Experts of a small language model.
Experts: 48 SwiGLU neurons an expert, 3 picks a token, a sigmoid router.
Below are experts of layer 2 (counted from 0) of a mixture-of-experts language model. Rows are named router (the router's row for the expert), down (a neuron's output weights, with its number) and show model dimensions 240-319. Each number is 128 + 24 x the weight over its row's rms, rounded and kept within 0 to 255.
After each expert's rows: a language model's description of what the expert responds to. This comes from a sample of Wikipedia text that the model never trained on.

# expert 63
router [137  87 113 143  98 138 136 174 121 121  56 114  99 119 136 116 100 104 150 119 118 109 126  62 117 141 115 121 113 152 111 128 100 134 154 102 109 144 110 127 129 182 124 106  98 133 118 127 129 112 160 129  86 145 124 136 138 142 190 180 101 116 121 134 133 115 153 159 141 136 102 137 108 133  95 104 106 132 172 114]
down0 [130 121  66 130 119  95  80 139 141 151 127 109 138  85 137 140  92 121 138 143 110  98 154 169 108 142 148 118 138 169 128 147 157 157 111 100 181 109 100 115 124 139 122 110 151 142 138  90 133 105 121  92 119 122 116 176 120 133 139 167 169 142 175 134 118 129 132 175 193  86 135 126 134 118 140 119 137  95 100 159]
down1 [113  83 139 163 101 142 157 114 166 114  90 129 140 144  67 119 138 124 137 143 142 133 107 134 118 113 125 140  96 140 135 134 121 137 161 141 152 120 115 139 128 114 136 137 129 120 151  96  89 125 130 129 189 163 121  95 130 125 124 134 114  92 117 134 113 156 106 132 126 100 153 151 169 145 116 141 121 139  99  99]
down2 [117 102 144 150 154 109 125 127 121 107  90 140  93 118 107 146 153 141 128 155 199 115 106 140 132 125 144 147 147 124 133 126  81 113 102 143 140  84 148  90  95 113 132 165 129 121 130 123 137 121 164 131 132 101 148 120 153  89 174 162 149  94 130 140 117 158 112  84 109 142 107 139 167 121 126 131 146 170 146 161]
down3 [169 120 130 125 144 113 106 149 127 130  93 131 132 138 142 107 114 122 127 139 114  94 104 107 102 145 136  51 143 145 131 145 107 167 108 107 155 124 117 149 140 128 138 125  99 150 130 144 161 132 151 132  93 143 134 109 156 160 105 141 128  85 159 109  64 154 157 122 128  74 117 108  88 119 121 125 155 120  90  95]
down4 [ 81 110 149 148  74 165 122 127 105 119 133 121 152 167 103  81 135 131 111 134 108 135 130 121 147 131 110 102  93 171 127 149 128 102 109 169 124 118 159 164 173 129  94 129 149 106 143 119 132 161 155 119  74 129  91  73 122  83 147 107 135  90 118 139 128 127  82 134 101 108 141 142 155  91 181 124 174 131 136 118]
down5 [156 151 100 133 140 109  76 138 127 102 143 143  84 146 123 118 157 126 116 134 167 125 136 165  89 153 110 114 148 138  98 148 106 114 117 145 157  90 109 153  96 132 138 153 160 113 122 178 123 126 129 106 107  85  85 121 123 128 155  90 132 115 140 138 144 131 131 161 137 110 126 132 125 103 132 158 103 133 123 114]
Romance and Slavic names

# expert 29
router [151  68 113 119  92 107 113 152 126 118 108  80 116 163 183 116 141 122 142 125 123  90 155 124 129 121 118 136  93 143 153 100 122  99 148 100 156 101  86 154 103 161 139 123 152 164 137  98 130 119 111 139 162  91 116 184 133 141 161 143 143 148  89 144 118 134 137 101 125 123  89 112  94 152 138 163 101 126 187 101]
down0 [137 118 159 127 143 103 143 128 144 159 139 159 154  82 128 148 127 159 100 105  98 118  84  38 118 126 129 130 113 141 168 126 148 124  82 134 140 124 153 130 138 111 110 165 134  87 125 118 154 117  94 124 151 116  99  73 133 108 129 120 119  98 160  72 153 160 154 114 157 153 106 125 182 107  62 108 110 146 136 127]
down1 [119 128 145 109 143 136 105 119 126 137 108 103 141 121  87 118 161 148  53  68 141 138 149  38 140 172 125 115 149 150 149  54 153 131 143 144 115 132 129 124 142 147 123 128 104 138 109 143  80 134 116 111  95 146 146 116 135 111 119 118  91 138 164  96 114 114 152 115 145 166 140 125 138  88 148 147 150 127 136 109]
down2 [117 148 128 145 106 107 109 145 117 112 175 113 140 159  97  90 152 132 133 121 144 122 139  78 135 134 176  81 114 126 136 117  72 132 123 130 109  93 130 155 155 153 124 106 176  81 120 136 101 130 125 148 133 163 133 131 145 115 132 103 130 100 115 123 125 189 129 146 115 170 114  86  87 141 133 137 149 129  95 108]
down3 [123 173  85 113 122 126 119 131 104 109 158 102 127 137 141 130 180 129  91 125 155 102  97 157 103 137  98 140 100 108  91 116  54 155 125  94 120 117 100 124 176 148 162 135 137 146 118 130 153 125 119 146 134  91 154 119 172 133 132 109 143 106 135 133 163 154 130 126  75 127 136 101  91 122 115 144 141 119  86 114]
down4 [148 129  95 161 132 141 131 107 111 124 127 122 111 107 142 130 141 140 135 160 165 117  92 160 105 134 104 124 160 106  99 122 142 138 145 114  79 158 168  85 117 134 147 135 108 152 117  98 108  97 115 107 114 154 125 176 113 134 138 123 149 151 107 215 132 127 165 114 108  76 169 130 134 120 136 127  76 117 129 162]
down5 [119 127 123 125  94 159 104 144 115  78 153 124 104 114 151 134 130  99 151 179 139 145 114 172 104 109 115 130 116  72 110 146 105 128 178  96 137  96 109 136 139 136 142 161 135 143 133 123  94 167 138 137 128 111 123  99 125 136 141  88 167  75  90 104 133 145 136 120 105 141 142 104 123 146 130 168  81 112 108 173]
Nationality and institution adjectives

# expert 47
router [140  74 130 116  68 142 103 123 131 138  91 142 134 127 146 146 139 137 122 169  74 103 128 101 105 109 121 123 114 129 114 128  75 116 130 127  96 109 129 134 102 139 104 115 119 142 110 153 148 115 109 134 116 134 114 150 146 142 135 167 123 149  90  85 156  92 119 139 134 132 118 163  98  95 172 130  90  77 179  97]
down0 [126 118 117  96 104 120 144 132  95 157 144 109 125 111 130  96 135 143 163 132 114 132 143 125  87 106 114 157 123 113 142  98 118 101 170 123 131 151 125 129 131 132  95 182 147 108 136  86 114 189 116 123 120 151  89 162 113 135  99 105 114 134 117 125 141 165 129  95  87 136  98 131 146 129  88 148 137 105  92 144]
down1 [ 77 152 148 115 142 134 120 107 117 124 136 103 122 125 127 164 113 148  89 137 191 132 130 159 133 124 117 118 117 116 136 109 159 113 104 151 158 166 159 146 140 108 105  94 114 126 159 161 136 151 122 144 149 105 140 134 141 187 116 124 130 122 115 188 140 113 152 136 174 157 158 137  85 121 122 114 146 100 173 155]
down2 [ 82 118 128 138 122 166  75 123 143 104 109 111 142 152  86  93 116 122 145 150 134 131 158 142 109 128 121 163  91 141 116 126 137 126 111 156 154 140 104 140 139 164 171 122 108 112 137 179 131 134  96 118 123 138 109 127 111 138 114 134 119 150 162 155 162 181 110 144 160 108 122 111 113 115 114 137 139 121 130 164]
down3 [178 127 123  99 127 157 133 152 154  97 141 121 104 146 101 132 134 112 113  98 112  83 170 179 114 113 146 159 157 152 137 130 148 143 124 140 145 109 129 131 118 129 129  93  70 142 120 139 118 126 128 133 142 138 156 184 132 130 132 186 106 136 148 135 123 134 107 159 153 147 112  88 161 162 105 109  75 110  91 162]
down4 [104 177 116 185 104 158 150  71 124 163 131 107 110 130 136 163 134 125 103 178 150 114 110 133 184 131 121  99 115 147 141 123 111 126 133 128 109 155 136 182 174 122 162 136 122 136 128 112 157 140 115 126 176 138 121 126 130 103 128 108 113  99 138 146 154  89 145 160 107 116 160 117 137 127 118 114 132 171  75 172]
down5 [112 108 164 111 110 130 139 118 123 135  86  54 123 190  90 137 128 142  76 137 107 102 105 129 163 124 129 116 141 160 105 119  85 158 105 145 107 115 140  89 170 133 144 147 107 134 157 126 117 153 130 186 102 118 110  95 133  87  91 111 150 136 149 169 155 121  98 118 141 158 117 115 140 108 137 130 157 143 128 169]
As and numeric punctuation

# expert 17
router [124  73 113 136  91 110 124 166 140 111  87 147 133 132 111 131  93 104 160 145  87  91 108  97  94 134 103 153 133 122 119 134  98 140 138 140 147 116  91 160  99 212 137 114 119 171  92 117 141 141 163  69  88 131 139 127 120 145 168 149 104 116  83 138 130 111 108 135 142 104 113 128  70 130 138 117  83 105 166  89]
down0 [128 125 133 154 146 123 104 164 128 106 169 140 130  86 109 129 113 132 175 127  99  93 130 151 134 125 122 116 156 101 137 136  77 139 140 183 157  48 166 147 141 104 145 108 123 127 123 127 117  96 143 133 101 129 186 123  98  96 134 122 118 115 149 123 111  95 126 124  48  74 133 126 122  97 126 124  99 137 146 109]
down1 [138 119 134 161 134 140 137 143 134 108 108 100 174 122 153 138 112 133 147 131 130 170 155 102  84 132  99 142 115 119 151 104 137 129 134 191  84 122 100 138 153 152 125 153 133 130 137 144 103 119 115 130  86 143 116 155 145 120 125 145 112 138 114 155  97 113 157 195 120 111 112 136 141 139 186 106 106 132 172 140]
down2 [134 138 119 135  93 127 157  82 116  99 146 161  98 150  91  95 124 124 122  81 144  93  87 142 133 146 118 108 105 157 188 127 121 118  89  91 145 171 147 145 140 145 121  98 123  91 118 114 140 128 142 111 107 123  95 127 164 174 139 118 153 105  93 166 147 110 170 130 135  75 142 118 123 116 111  90 117 128 120 122]
down3 [108 107 134  96 126 135 159 122 114 116 110 163 126 166 112 105 173 104 182 150 135  94 107 150 134 125 142 161 122 182 161 126 124 107  98 158 181 130 101 130 124  92 158 130 136 153 147 127 152 106 153 171 128 151 102 138 170 102 129 128 143 146 123  87 134 115 152 162 115 167 115 132 169 106 125 171 137  90 139 133]
down4 [113 100 140  92 114 140 132 128 112 150  60  98 122 149 127  96 116 154 157  84 119 142  94  91 124 117  95 107 167  96 146 146 143 139  83 125 115 128 149 125 118 168 146 122 128 134 135 154 152 150 164 122 172 142 108 120 106 146 103 140  97 149 140 126 154  57 127  87 126 141 137 154 158 118 133 127  98 123 143  94]
down5 [150 118 142 142 118 156 163 108 147 141 120 154 160 134 195 132 101 117 130 100 140  88 155  81 141  88 146 105 147 118 120 118 130 113 148 134 119 144  93 147 112 127 113 126 108 137 144 157 103 158 110 144  94 116 126 140  85 121 137 150 100  81  66 105  96 136 150 106 131 122  95 157 116 172 118 133  29 141 153 179]
Sentence-opening prepositions

# expert 40
router [162  77 124  92 112  89 152 174 152  86  99 120  94 133 124 117 136 107 123 103 120 100 160 102  85 128 107 136 126 162 106 140  98 100 152  77 113 132 100 144  73 155 163 148 100 145 108 124 127 130 123 117 107 114 139 127 149 157 163 133 129 133 124 129 151  79 106 104 115  98  92 131  93 137 136 132 109 120 169  87]
down0 [115 147 114 134 154 106 148 124 103 111 142 117 100 153 221 123 136 107 144 122 162 127 135 165 113 120 129 136 155 125 121  88 137 168 157 111 151 152 149 134 103 149 108 148 100 156 189 120 145 144 100 115 103 105 121 120 157 119  95 115 125 165 123 120 162 138 177 104 151 133 162 101 126 156 140 170 125  92 133  85]
down1 [149 125 115 111 149 130 107 118 174 131 137  97 136 163 160  75 140 106 120 163 130 162 111 170 111 108 111 109  71 121 151 106 154 125 128 111 122 121 136 115 137 102  90 149 112 103 148  99 130 111 104 110 155 123 134 161 125 122 112 109 126 122 121 159  77 147 111 148 123 144 108 157 178 160 122 118  96 135 105 117]
down2 [108 120 139 166  99 143 141 126 125 133 137 128 155 105 116 143 120 152  99 128 129 159 139 157 117 137 125 104 118 131 105 157 126  74 140 138 100  97  78 151 171 147 135  94 127 173 151 115 141 190 117 103 161  93  97  89 119 128 130 140 135 111 133  98 133 136 147  70 147 190 107 176 110  80  97 123 119 104  83 136]
down3 [140 131 141 109 104 124 168 147 142 106 142 129  90 148 133  81 116  89 141 140 125  75  92  78 134 112 130 123 126 148 166 155 117 109 121 132  78 165  76 148 155  90 162 109 139  85 123 110 142 135  93 161 177 151 125  94 107 167 116 112 141 135 137 149 135  91 106 132 152 127 109 130 145 162 155 125 121 117 123 158]
down4 [100 107 170 125 158 149 136 180 178 131 110 145 116  97 201 112 156 125 134 115 106 151 139  81 147 145 135 170 172 122 109 145 134 137 137 115 124 172 142 134 146 141 140  97 114 142  95  99 132  62 173 119 130  73 168 119 138  96 129 113 142 102 153  89 100 133  87 131  86  70  88 151 136 153 131 131 142 100 131 139]
down5 [133 144 127 148 117 147 127  69 121 106 141 135 114 120 103 131 151 162 121 152 166 118 109 142 102 122 103 141 152 115 144 149 112 120 110 131 135 128 131  78 133 159 125 167 106 104 139 138 140  94 115 144 103 138 131 116  96 121 129 117 155 139 125 189 150  84 130  89 120 145 140  97 156 118 142 178 118 154 143 134]
Names and non-Latin script

# expert 31
router [132  63 121 114  84 141 145 134 137 134 133  93 129 136 131  86 165 108 148  94 102 123  96  99  93 124 115 172 139 126 127 160  89 145 141 102 117 106 124 132 148 136 175 132 133 131 112 144 128 122  95  90  94  94 141 176 165 127 134 139  90 149  96 114  87 154 129 125 136  85 120 120 113 144 151 129 106  87 146 113]
down0 [157 119 119 117 124 136 136 141 127 109 169  83 112 149 100 147 162 157 168  91 129 109 124 146 127 138 107 107  97 143 150 176 172 100 132 135 157 150 123 141 195 136 169 135 142 117  98 167 111 147 103 146 144 128 162 127 155 167 115 160 153 167 190 153 109 131 156 135 125 192  93  98 118 129 111 135 195 150 143 110]
down1 [117 128 104 145 121 114 147  81 137  89 127 188 122 130 122 135 127 146 128 109 157 154 128 119 114 110 156 137 154 163 152  50 122 110 123 143 148 140 108 108  83 142 133 137 141 129 143 136 164 112 134 113 122 132 118 142 122 163 123 134 108 134  78 101 136 104 158 129  99  93 156 118 115 151  67 142 125  59 118 135]
down2 [108 125 140  90 145 105 112 138 129 174 112 157 111 109  89 115 148  96 168 112  81 117 122  94 161 144 136 144 118 130 143 138 145 129 132 139 112 147 148 141 111  95 128 152 110 149 111  94 172 139 184 101 104 131 113 109 162  97 128 105 153 173 121 134 138 126 144 159 134 118 163 171 142 167 152 115 134 132  96 147]
down3 [191 162 127 100 155 139 124 162 127 125 102 110 125 183  73 116 113 132 115 129 120 124 108 150 138 139 138  96 172 137 153 136 103  88 138 128 120 134 123 100 109 150 133 131 105 100 119 133  81 120 137 126 121  91 111 115 186 123 139 158 150 116 159 116 141 125 121 137 166 100 141  53 102 105 122 133 130 135 103 133]
down4 [135 161  82 141 162 158 143 115 105 142 185 126 165 147 121 163 123 121 167  83 135 155 161 133 119 142 120 144 136 116 165 103 172 140 165 125 130 160 138 123 142 108 122  82 164 134  76 123 127 139 129  93 136 133 137 163 140 167 109 147 135 123 142 143 127 110 148 161 101 113 117 135  90 100 142 114 152 121  50 117]
down5 [159 137 151 133 118 135 115 156 110 120 114 110 149 137 117 119 104 162 153 114 119 119 200 106 152 169 137 150 114 149 117 161 177 139 170 146 151 148 115 111 146 119 113 102 124 106 145  61 154  86 159  95 152 124 113 170 160 156 124 161 116 101 111 105 163 179 100 137 119  81 141 187 121 106 122 110 117 110 175 110]
Month names, line breaks

# expert 23
router [123 111  60 124 111 114 118 133 135 136  94 135 111 131 159  94 131 108 143 137  92  86 159  61  97 122 153 158 103 125 105 129 103  91 106 150 171 112  84 178  87 163 138 142 120 121 130 140 131  93 144 127 113 154 129 149 138 163 171 155 153 105  89 132 125 147 125 120 171 106 107  97  84 137 148 131 141 124 171 110]
down0 [102  92 112 129 102  99 169 140 165 178 129 104 133 163  70 107 111 143 129 111 128 100 108 137 134 107  86 122 134 108 119 169  99 122  75 110 122 133 141 103 170 111 188  83 105 154 124 131 134 123  90 150 158 108 142 129 149 145 151 124 165  92 150 113 139 127 124 138 128 149 122 134 158 103 152 147 112 109 131 121]
down1 [121 166 115 143 142 110 114 101 119 168 150 129 168 133 204 123  94 154 153 162 138 117 152 176 114 107 121 120 140 121 152 139 132 154 101 120 149 103 158 101 135 136 147 165 162 122 162  89 119 102 141 125 113 136 127 126 122 105 154 138 165 110 151 136 134 161 114 151 110 106 162 167 115  89  98 132 130  98 113 144]
down2 [ 99 124 146 132 183 124 123 134 154 135 136 107 125 145 105 124 160 177 129 131 145  76 113  87 152 120 116 157 111 125 148 109 141 122 118 142 108 140 128 162 127 173 120 116 134 129 111 125 160 105  99 154  97 132 125 123 130 128 160 143 142 133  97 107 148 174 150 156 127  96 170 119 139 168 130 153 142 118 180 142]
down3 [129 149 139 150 113 136 141 139 120 149 149 118 113 109 107 111 134 132  78 127 136  97 169 122 114 122  88 130  98 141 112 163  90 132 130 122 143 122 118 124 158 125 120 108 110 130 149 102 146 129 102 158  91 142 116 116 135 127 135 158 117 115 143 118 127 128 118 136 123 102 146 138 146 122 118 131 125 124 128 124]
down4 [167 150 139 137 106 145 149  92 108 112 152 165 116 116 118 117 139 139 124 132 104  76 125  97 134 117 128 147 142 154 116 129 102 104 125 113  76 181 146 153 127 183 145 136 123  89 101 124 148 126  91 120 136 133 115 109 157 129 134 144 124 122  93 168 165 148 147 132 120  77 145 120 137 123  89 144 103  88 121  98]
down5 [143 158 153 135 137 162 141 123 129 133  96 140 137  82 170 151 158 118 156 132 148 148 118  83 106 154 156 125 142 104 128 158 163 145 145  78 115 141 139 123 145 121  62 125 135 135 108 112 157  79 148 141  89 159 125 128 151 132  82 141 101 146  72 142 129 111 124 161 113  98 143 170 143 104 127  95 167  95 161 133]
Line breaks, quantifiers

# expert 60
router [147  82  95  81 111 139 140 131  98  80 111  88 128 140 136 145 125 124 111 111 104 119 131  93 123 129 107 124 105 125 103 150  97 130 171 120 112 106  80 150 113 184 133 106 159 132 141 162 117 145  72 124 116  91 148 165 133 115 134 183 133 136 130 112 125 110 121 116 137 136 123 134 164 137 118 140 129  87 175 137]
down0 [136 118 109 136 102 126 109  98 129 147  82 136 131 110 117 105 167 120 184 126 114 168 121  57 126 131 161 129  97 126  92 105 113 155 119 137 115 114 119 102  88 140  96 153 139 159 121 144 101 105 104 135  76  83 126 155 100 128 128 148 161 137  94 112  80 140  92 146 132  94 131 107 129 130 131 130 143 122 146 119]
down1 [149 140 148 116 138  86 175 119 117 102 122 116  96 130 146 120 131 108 116 114 147 117 107 107  95 146 109 109 149 119 151 131 149 141 120 171 166 155 163 172 122 143 123 178 149  86 120 127 160 127 102 121 156 147 160 131 135 125 115 121 139 123 175 134 133 126  97 125 147 113 141 108 127 132 126 126  95 142 130 131]
down2 [101 130 121  81 117 167 122 149 147  80 107 155 147 159  96 137 143 158 171 124 120 188 152 109 128 163 124 149 119 129 127 155 128 125 150 145 117 113 127 100 176  91  68 100 134 127 160 102  84  84 137 101 104 146 152 135 139 125 152 145 144 118 130 139 152 143 129  92  76 163 143 132 136 109 148 127 106  96 131 106]
down3 [ 98 139 108 164  62 161 122 124 133 118 153  95 155 131 132 109 131  96 130 136 125 151 101 160 126 119 150 108 113 156 161 159 157 131 182 125 146 133 107 124 127 148 133 100 125 166 142  97  94 172 111 150 125 131 146 140 127  99 168 195 171 136 136 105 113 142 136 137 113 131 121 154 117 121 157 103 118 125 103 141]
down4 [ 78 143 139 121 166 179 139 141  94 161 146 125 134 136 131 140  85 137 102 129 145 170 137 133 152 102  88 137  90 129 171 155 108 107 144 109  93 123 114 132  95 134 132 145 137 155 119 128 130 123 124 141 126 124 108 128  86 138 136 139 104  82 144 105 137  97 137  76  99  90 145 112 179 110 135 166 151 113  84  87]
down5 [104 136  91  95 161 122 158 157  89  73  84 171 139 134  73 170 138 149 136  99 151 147 170 153 111 137 150 144 148  77  92 103 114 115 148 116  97 127 177 126 114 119 113 144 122 145 106 159 121 118 127 131 137 118  81 115 144 174 106 137 110 115 156  94 127 161 135  89 135 125 130 120 148 100 110 148 124 136 125 111]
List-introducing colons, name pieces

# expert 10
router [130  70 100 101  95 134 101 156 130 131 122 163 125 136 133 158 143 108 137 108  97 109 119  71 107 123  90 130  98 148 128 139  60 104 139 111 119 133 141 141  96 168 128 118 144 132 104 128 183 133 131  96 111 138 118 138 141 106 129 122 111 120 118 150 151  96 147 151 132 144 130 132 121 100 154 119 134 113 132 113]
down0 [ 97 111 171 112  97  85 109 150 150 136 159 110 116  85 119  91 153 120 114 116 121 123 123 114 124 139 130 140 135 115 139 170  95 163 115 157  87 117 131 138 157 148 183 134 178 104 108  94 139 123 109 104 123 107 124 145 128 107 130 107 133 170 135  98 111 116 135 149 133 146 116 112 160 144 136 135 122 101 134 164]
down1 [ 91 104 130 143 120  97 110 149 158 127  82 126 146 161 132 108 101 122  90 138 117 133 137 110 111 154 136 147 104 131 120 104 112 145 177 170 164 134 122  72 127 137 130 110 109 100 128 114 138 124 167 106 142 135 149 164 105 113 103  90 160 180  97 137 143  88 163 164 155 118 156 146 136 131 145 156 110  82 154 117]
down2 [114 135 149 119 127 144 105 154 145  94 138 167 129 111 115 159 130 118 124 153 114 139 134 105 130 147  97 143 133 160 104 105 116 135 154 132  76 116 134 147 150 140 124 135 133 101 169 119 145 124 152  87 135 116 138 109 147 161 102  88 137 130 116 157 144 152 117 108  63 131 155 172  93 138 166 115 142 133 103 100]
down3 [126  93 118  82 110 101 138 145 123 139  99  54 118 143 151 132 151 107 163 151 129 182 115 128 139 133 138  93 127 104 121  96 159 119 112 144 116 149 135 106 136 130 126 126 102 141 208 118 125  96  96 204 135  98 126 164 136 114 133 139 150 106 112 134 119 157 120 150 144 131 123 172 120 135 152 145 133 131 140 109]
down4 [122 115 178 129 100 132 117 133  95 132 143  83 105 139  67 139 112 105  89 113 156 128 133 184 115 105 126 107 142 187 159  95 144 108 135 103 143  88 110 125 108 164 138 113 152 163 158 157 154 113 151 116 110 112 144 161 140 147 138 114 116 133 128 136 130 134 138  99 108 169 187 133 127 127  95 175 115 130 187  99]
down5 [148 102 114 106 123 127 131 155 165 115 155 138 115 135 120 112 131 140 149 168 162 149 132 125 120 119 161 140 104  95 136 137 126 168 136 117 111 154 128 121 112 107 146 112 106 132 135 174  73 117 160 127 156 143 174 141 116 138 127 115 118 111 163 155 130 135 161 166 142 115  93 158 139 131 122 122 121 159 152 134]
Adverbs and number pieces

# expert 55
router [171  98 130  97 118 106 139 129 102  92 111 135 131 128 136 138 114 147 136 112 121  94 115  65 116 128 105 130  84 183 138 145  96  98 155 133 124  80 106 153 111 201 144 119 152  93 146 141 128 123 121 106  82 113 127 158 162 110 141 156 121 134 130 151 142 127 135 126 146 100 155 110 109 141 126 144 113 119 178 109]
down0 [136 141  87 121 154 115 144 111 125 131 143 146 189 109 136 119 124 154 127 107 133 136 134 160 147 129 147 137 149 130 127 144 104 112  69 125  89 123 118 134  86 139 145 104 118 143 143 145 149 191 128 114 154 121 130 161  97 143 109 126  87 115 137  95 167 128 147 138 113 112 104 166 146 161  85 152 122  80 154 142]
down1 [103 111 120 159 137 139 123 112  84 128 122 106 130  87 101 132  99 127 111 111 143 142 137 167 125 118 109 104 129 121 128 127 145 150 108 124 100 164 138 114  83 149 106 103 138 128 175 122 129 157  69 174  92 153  92 140 118 109 123 130 166 106 116 144 147 101 134 127 128 162  96 148 163 120 143 157 122  98 166 129]
down2 [127  78 135 124 146  99 135 138  76 124  92 117 135  87 141 154 147 152 172 118 167 127 125 147 148 147 167 129 132 101 117 126 139 157 100 133  98 141 170 118 127 138 107  92 133 129 156 102  96 135 139 143 147 137 111 160 122 169 132  52 118 143 132 159 118  76 158  69 120 122 135 139 162 134 121 173 180 131 126 129]
down3 [106  97 132 106 141 127  90 185 132  95 136 124  47 145 158 147 135  71  93  94 117 146 129 164 124 144 152 130  90 145 144 118 144 143 155 135 136 141  84 143 167 139  94 115 127 126 101 143 141 111 112  97 106 150 126 109 159 142 160 123 140 145 145 140 136 128  74 123  78 141 107 136 103 140 175 125 128 119  71 135]
down4 [ 82 177 104 141 104 184 134 113 115  83 126  85 113 167 105 140 133 115 109 122 130 159 125 136 150 158 105 144 125  91 130 103 111 100 127 147 115 124 121 140  79 136 162 130 157 153  90 124 143 138 133  99 114 120 119  69 131 100 196 113 141 136 137 110 165 151 143 123 143 138 116 120  78 157 128 142 124 176 108 101]
down5 [133 159 104 171 159 108 139 137  98 140 136 115 111 154 130 120 105 106 143 126 132 143 138 124 138 153 131 106 173 141 129 131  92 110 156 167 123 119  90 128 119 101 147  95 131 153  97  58 126 123 124 120 132 168 146 149 108 167 104 121 115 104 107 112 139 111 135  82  98  98 153 101 115 152 153 121 132 116 132  65]
Mid-word lowercase fragments

# expert 1
router [160  91  81 116 120 140 111 111 132 129 105 106 115 125 150 154 115 104 144 122 119 103 130  39 129 123  92 132 109 123 154 162 108 119 108 127 111  87 116 141 105 172 171 126 112 146 126 124 111 166 129 116 120 161 110 151 131 144 144 134  88 103 106 123 131 107 115 127 126 101  72 127 132  86 133  88 115 134 180 129]
down0 [111 164 143 121 141  89 137 112 120 151 169 159 136 130 140 100 129  94 131 127 145 106 120 105 121 122 166 154 148 122 158 125 133 108 121 141 134 145 126 104 146 122 129  97 156 108 120 158 136  96 149 106 100 142 136 161  95 132 106  58 149 123 115 113 111 114 132 190 159 121 114 126  84 117 153 154 118 152 178 111]
down1 [110 151 100  91 164 119 143  76 141 117 173 145 148  94 122 133  98 119 115 221 118 122 127 183 106 155  81 152 130 144 128 118 132 111 135 143 144 132 155 105 112 126 107 106 133  90 114 140 165 146 147 105 141 105 124 165 122 158 142 136 128 118 163 129 129 131 118 127 125 133 144 120  99 133 105 139 112 132 117 122]
down2 [123 114 110 105 173 158  87  58 134 124 125 139 116 114 100 169 144 142 117 119 144 104  92 180  97 135 131 146 113 148 122 122 142 107  79 155 200 156 160 157 152 140 122 124 147 123 144 147 113  92 135 106  62 133 110 130 120 126 102 131 153 157 137  87 122 154 106 137 132 155 106 126 145 125  97 116 153 112 126 127]
down3 [109 171 131 117 126 135 127 105 136 134 136 178 133 111 134 142 104 101 148 120 173 129 143 102  97 119 112 152 103 116 164  85 144  93 126 131 120 110 124 120 114  98 139  82 119 141 137 118 147 104 124  53 151  63 150 171 116 121 181  59 104 120 139 140 127 153 101 134 164 107 144 152  83 131 113 101 104 154 107  92]
down4 [ 94 106 121 129 134 177 115  93 120 131 102 138 142 134 157 140 103 108 110 170 136 165 139 110 109 119 150 139 158 110  86 129 131 126 142 131 135 119 110 133 112 143  84 153 115 141 144 111 159 143 134 157 138 106  84 116 132 130 117 131 139 112 104 142 155 145 153 135 156 117 131  78 113 141 112 138 144 146 154 150]
down5 [112 120 163 111 104 144 109 167 117  92  82 136 136 154 154 103 129 156  97 137  92 122 110 125 193 159 166 186 158 136 147 124 125  77 165 105 137 154 142 115 139  63 103 119 165 116 109  90 129  86 107 158 131 138 110 118 172 143 155 122 161 114 129 131 153 126 119 144 126 107 103 147 130 123 113  91 142 118 137  87]
Coordinating conjunctions, prepositions

# expert 0
router [116  75 109 117 110 138 140 110  95  58  85 114 101 141 146 121 141 103 117 124  92 108 115  85 146 142 102 149  92 146 142 128  98  82 179  76 147 135 128 167 111 190 128 124  98 115 156 179 120 144 139 115 120 125 113 133 170 125 158 125 133 133 108 121 172 118 120 122 152 110 113 146 155 139 115 122 144 121 156 125]
down0 [118 118 115 118 111 121 105 133 103 110 137 119 120 131 161 190 133 131  98 109 111 139  84 154 120 114 143  79 116 132 110 120 119 120 147  79 138 142 102  97 156 144 140 169 133 120 149 145 147 143 128 142 111 121 123  91  68 155 107 123 178 156 130 134 149 189 121  70 121 138 113 122 138 172 110 161 154 122 135 140]
down1 [196  97 123 112 119 154 156 143 103  98 162  97 120 150 139 123 144 131 150  92 105 103 121  70 162 113 138 149 135 113 121 120 101 140 125 137 128 142 107 101 118 131 113  98 141 122 132  89 112 113 147 100 153 181 157 123 160 131 147 160 108 131 112 121 153 151 158 146 161  91 115 147 116 132 124 108 107 155 141 100]
down2 [146 113 112 102 154 183 108 110  98 137  83 131 110 126 201 152 135 131 122 114 157 113 143  66  95 142 114 149 134 157 100 126 115  65 139 175 129 163 129 134 144 133 134 115 148 124 124 118  91 126 157 128 175 140 141  99  99 105 109 114 114 134 118 126 121 156 152 148 151 145 127 147  88 119 116 150 145 130 103 156]
down3 [150 138 127 151 137 132 107 111 148 155 125 125 120 138 140 158  75 126 136 110 138 155  97 138 135 147 144 156 161 139 142 111  93 115 148 138 108 111 113 103 141  95 145 131 121 120 154 139 133 115 128 122 130 124 128 134 135  97 104 157 125 124 157 146 118 209 174 106 115 144 103 108  70 131 128 144 107 141 146 136]
down4 [150 158 119 122 123  99 135 118 111 101 139 123 106 114 117 127 154 127  93 106 156 142 129 118 110 133 118  89 144 109 145  96  92 145 126 152 128 123 102 148 118 127 151 116  98 147 169  89 157 124 131 153 129 121  88  98 106 100  98 148 118 126 144 154 141 129 154 105 131 149 104 117 106 164 161 139 141 139 143 112]
down5 [136 109 116 149  69 135 159 125 113 108 132 116 170 128 122 171 105 115 118 145 112 142 114 150 149 123 147 154 159 104 107 103 124 101 134 121 132 117 127 148 103 137 146 129 108  83 139 110 134 112  87 149 131 102 130 148 165 130 106 124 177 132 137 129 113 114 140 127 134  99 178 142 158 134 158 169 147 128 111 109]
Closing quotes, place nouns